Weights of a small mixture-of-experts language model, trained from scratch on English Wikipedia.
Training: a variant of SOAP for the experts, 6134 steps.
Below are experts of layer 3 (counted from 0) of a mixture-of-experts language model. Rows are named router (the router's row for the expert), down (a neuron's output weights, with its number) and show model dimensions 0-223. Each number is 200 + 40 x the weight over its row's rms, rounded and kept within 0 to 999.
Before each expert's rows: "comes before" lists some tokens at least twice as common just after its tokens as in all text. This comes from a sample of Wikipedia text that the model never trained on. Tokens count by the router's weight.

# expert 7
comes before: "20", "19", "1", "0", "2", "18"
router,267,265,193,196,158,167,280,179,193,176,150,171,197,245,167,209,215,253,181,207,225,175,205,229,149,180,174,174,166,180,268,176,237,275,145,165,179,195,196,174,161,128,221,202,173,117,182,156,132,182,182,220,167,171,97,256,187,233,146,168,180,166,177,218,238,221,157,225,255,252,217,195,211,273,185,147,192,247,183,253,177,241,177,197,227,207,168,129,230,152,172,188,146,113,228,240,181,193,195,215,155,192,199,194,116,174,207,177,189,147,195,174,166,184,325,225,224,146,285,166,154,239,140,193,187,285,143,266,173,223,222,231,178,122,126,179,192,155,194,220,131,240,219,250,162,126,266,202,242,112,166,197,212,177,176,183,199,174,216,171,232,216,177,181,217,198,142,248,133,199,242,168,187,201,184,230,208,239,228,239,125,160,169,161,210,206,237,247,171,153,174,290,285,191,219,177,173,173,224,183,184,193,170,181,209,171,259,210,231,252,184,237,221,169,256,197,137,223,227,145,275,197,187,158
down1,222,231,282,196,252,124,222,266,168,142,242,237,206,254,200,201,212,133,243,165,276,227,245,250,123,202,217,181,164,189,139,197,184,246,203,137,168,211,210,132,182,239,180,219,251,204,195,217,181,240,224,213,193,280,226,189,174,243,227,178,137,199,135,223,149,199,204,201,254,230,215,153,235,169,224,249,179,242,218,242,151,223,153,158,212,186,170,136,245,194,270,185,206,177,186,237,209,205,214,217,174,166,188,179,149,247,214,175,139,156,149,180,230,205,220,272,247,101,178,247,166,223,195,147,147,136,239,195,172,187,211,179,158,172,192,162,213,298,209,251,162,271,209,202,200,296,189,175,221,278,128,156,253,204,206,191,168,207,183,176,203,184,193,172,212,222,184,187,155,227,248,161,160,137,191,215,217,259,213,180,246,126,256,199,267,233,215,272,168,284,207,219,167,221,103,145,142,190,167,249,216,212,250,175,160,262,317,178,228,231,239,181,220,276,181,189,153,171,189,211,145,199,188,236

# expert 8
comes before: " |", ".", ",", "–", " |\n", ";"
router,247,178,258,158,176,169,193,242,198,210,177,215,237,191,155,244,223,158,272,182,165,138,186,204,181,238,146,217,201,166,224,160,186,229,212,238,164,142,192,209,155,230,185,165,306,190,152,244,175,168,251,206,201,244,188,248,195,180,203,181,189,185,168,209,208,220,121,136,195,253,273,255,209,215,238,180,251,157,177,242,276,208,216,221,169,226,207,205,161,118,162,221,255,223,191,238,151,159,185,196,191,197,174,182,215,160,133,177,206,198,83,186,166,144,201,241,196,242,203,193,163,113,161,163,133,280,197,234,174,183,219,225,187,226,191,222,197,195,202,259,157,216,262,204,175,164,236,248,187,194,205,190,139,186,261,235,234,277,117,190,269,296,191,250,178,175,202,188,173,298,142,166,140,262,197,210,192,132,215,205,236,193,262,134,251,247,275,232,243,255,194,149,246,149,200,172,186,191,185,183,222,177,286,120,214,175,246,191,191,223,227,152,156,158,227,224,263,172,236,195,268,136,249,135
down1,169,224,251,187,189,200,217,219,203,222,174,197,179,187,171,204,200,237,205,211,133,182,239,198,217,126,214,236,154,274,263,227,236,180,226,202,167,230,222,265,218,177,235,152,178,212,220,227,214,205,212,162,221,290,215,199,256,250,183,234,213,103,123,227,253,245,152,186,154,139,131,240,248,184,272,179,173,229,171,211,155,158,215,192,214,165,193,195,178,159,207,268,156,184,185,224,175,203,331,159,181,210,167,223,179,283,163,201,196,212,226,228,110,172,182,293,163,196,194,300,205,234,172,156,154,175,216,266,255,113,211,227,166,213,228,176,156,208,176,226,229,150,286,203,132,247,200,184,155,166,214,146,180,267,200,198,212,149,182,107,199,209,209,300,205,239,258,185,204,219,159,202,229,257,161,238,163,158,208,228,200,212,183,141,229,191,181,252,244,142,125,151,147,177,175,157,105,197,175,177,213,196,221,174,237,222,134,228,227,217,229,219,164,213,130,219,203,197,264,242,133,156,188,249

# expert 11
comes before: " of", " to", ",", " in", " and", "."
router,187,192,271,215,165,127,237,213,244,240,162,236,263,220,218,124,108,158,145,262,295,182,227,202,198,226,205,192,215,226,253,208,155,214,204,204,196,214,227,171,209,265,206,183,184,175,164,193,193,80,218,206,232,214,185,255,216,191,207,254,222,160,161,244,228,148,202,239,220,210,287,279,152,221,249,161,212,199,216,234,186,257,168,197,219,146,190,202,147,206,183,152,180,167,143,292,219,167,170,112,170,243,146,197,148,231,173,167,201,158,160,168,186,151,181,179,239,205,163,189,253,153,211,165,190,246,217,176,181,268,250,201,122,205,205,167,145,166,204,130,215,301,192,191,170,219,206,267,255,156,132,233,232,182,181,187,204,193,199,114,183,221,176,175,246,237,242,197,190,277,185,150,189,162,143,183,181,203,179,254,237,235,173,227,245,264,204,97,205,218,158,234,259,213,224,231,234,187,186,266,184,271,199,147,145,286,205,256,201,175,189,146,263,197,251,215,186,173,156,182,140,194,242,227
down22,228,162,153,150,165,153,168,263,197,228,199,216,270,232,125,231,195,182,191,203,142,120,226,122,216,149,254,215,266,189,145,245,238,187,161,203,250,197,138,152,161,224,188,179,141,218,254,180,194,194,247,240,196,168,235,202,134,257,143,208,155,254,234,204,214,205,171,215,208,127,111,217,188,211,196,230,121,174,210,184,197,141,213,229,202,193,240,142,272,184,241,197,259,180,160,237,190,157,215,193,211,187,244,227,188,247,267,148,240,295,217,225,194,174,228,157,117,206,264,183,235,201,189,259,168,160,193,248,157,165,209,243,288,154,215,222,200,253,232,201,194,225,172,163,257,169,266,212,232,223,220,236,264,141,204,188,221,193,176,201,237,238,170,274,195,119,171,188,188,176,185,216,167,251,157,109,163,224,131,242,218,132,219,250,141,223,153,133,280,258,197,187,218,270,197,225,183,203,187,128,197,129,246,221,184,223,157,223,186,151,189,212,208,222,219,137,223,137,225,215,186,147,193,136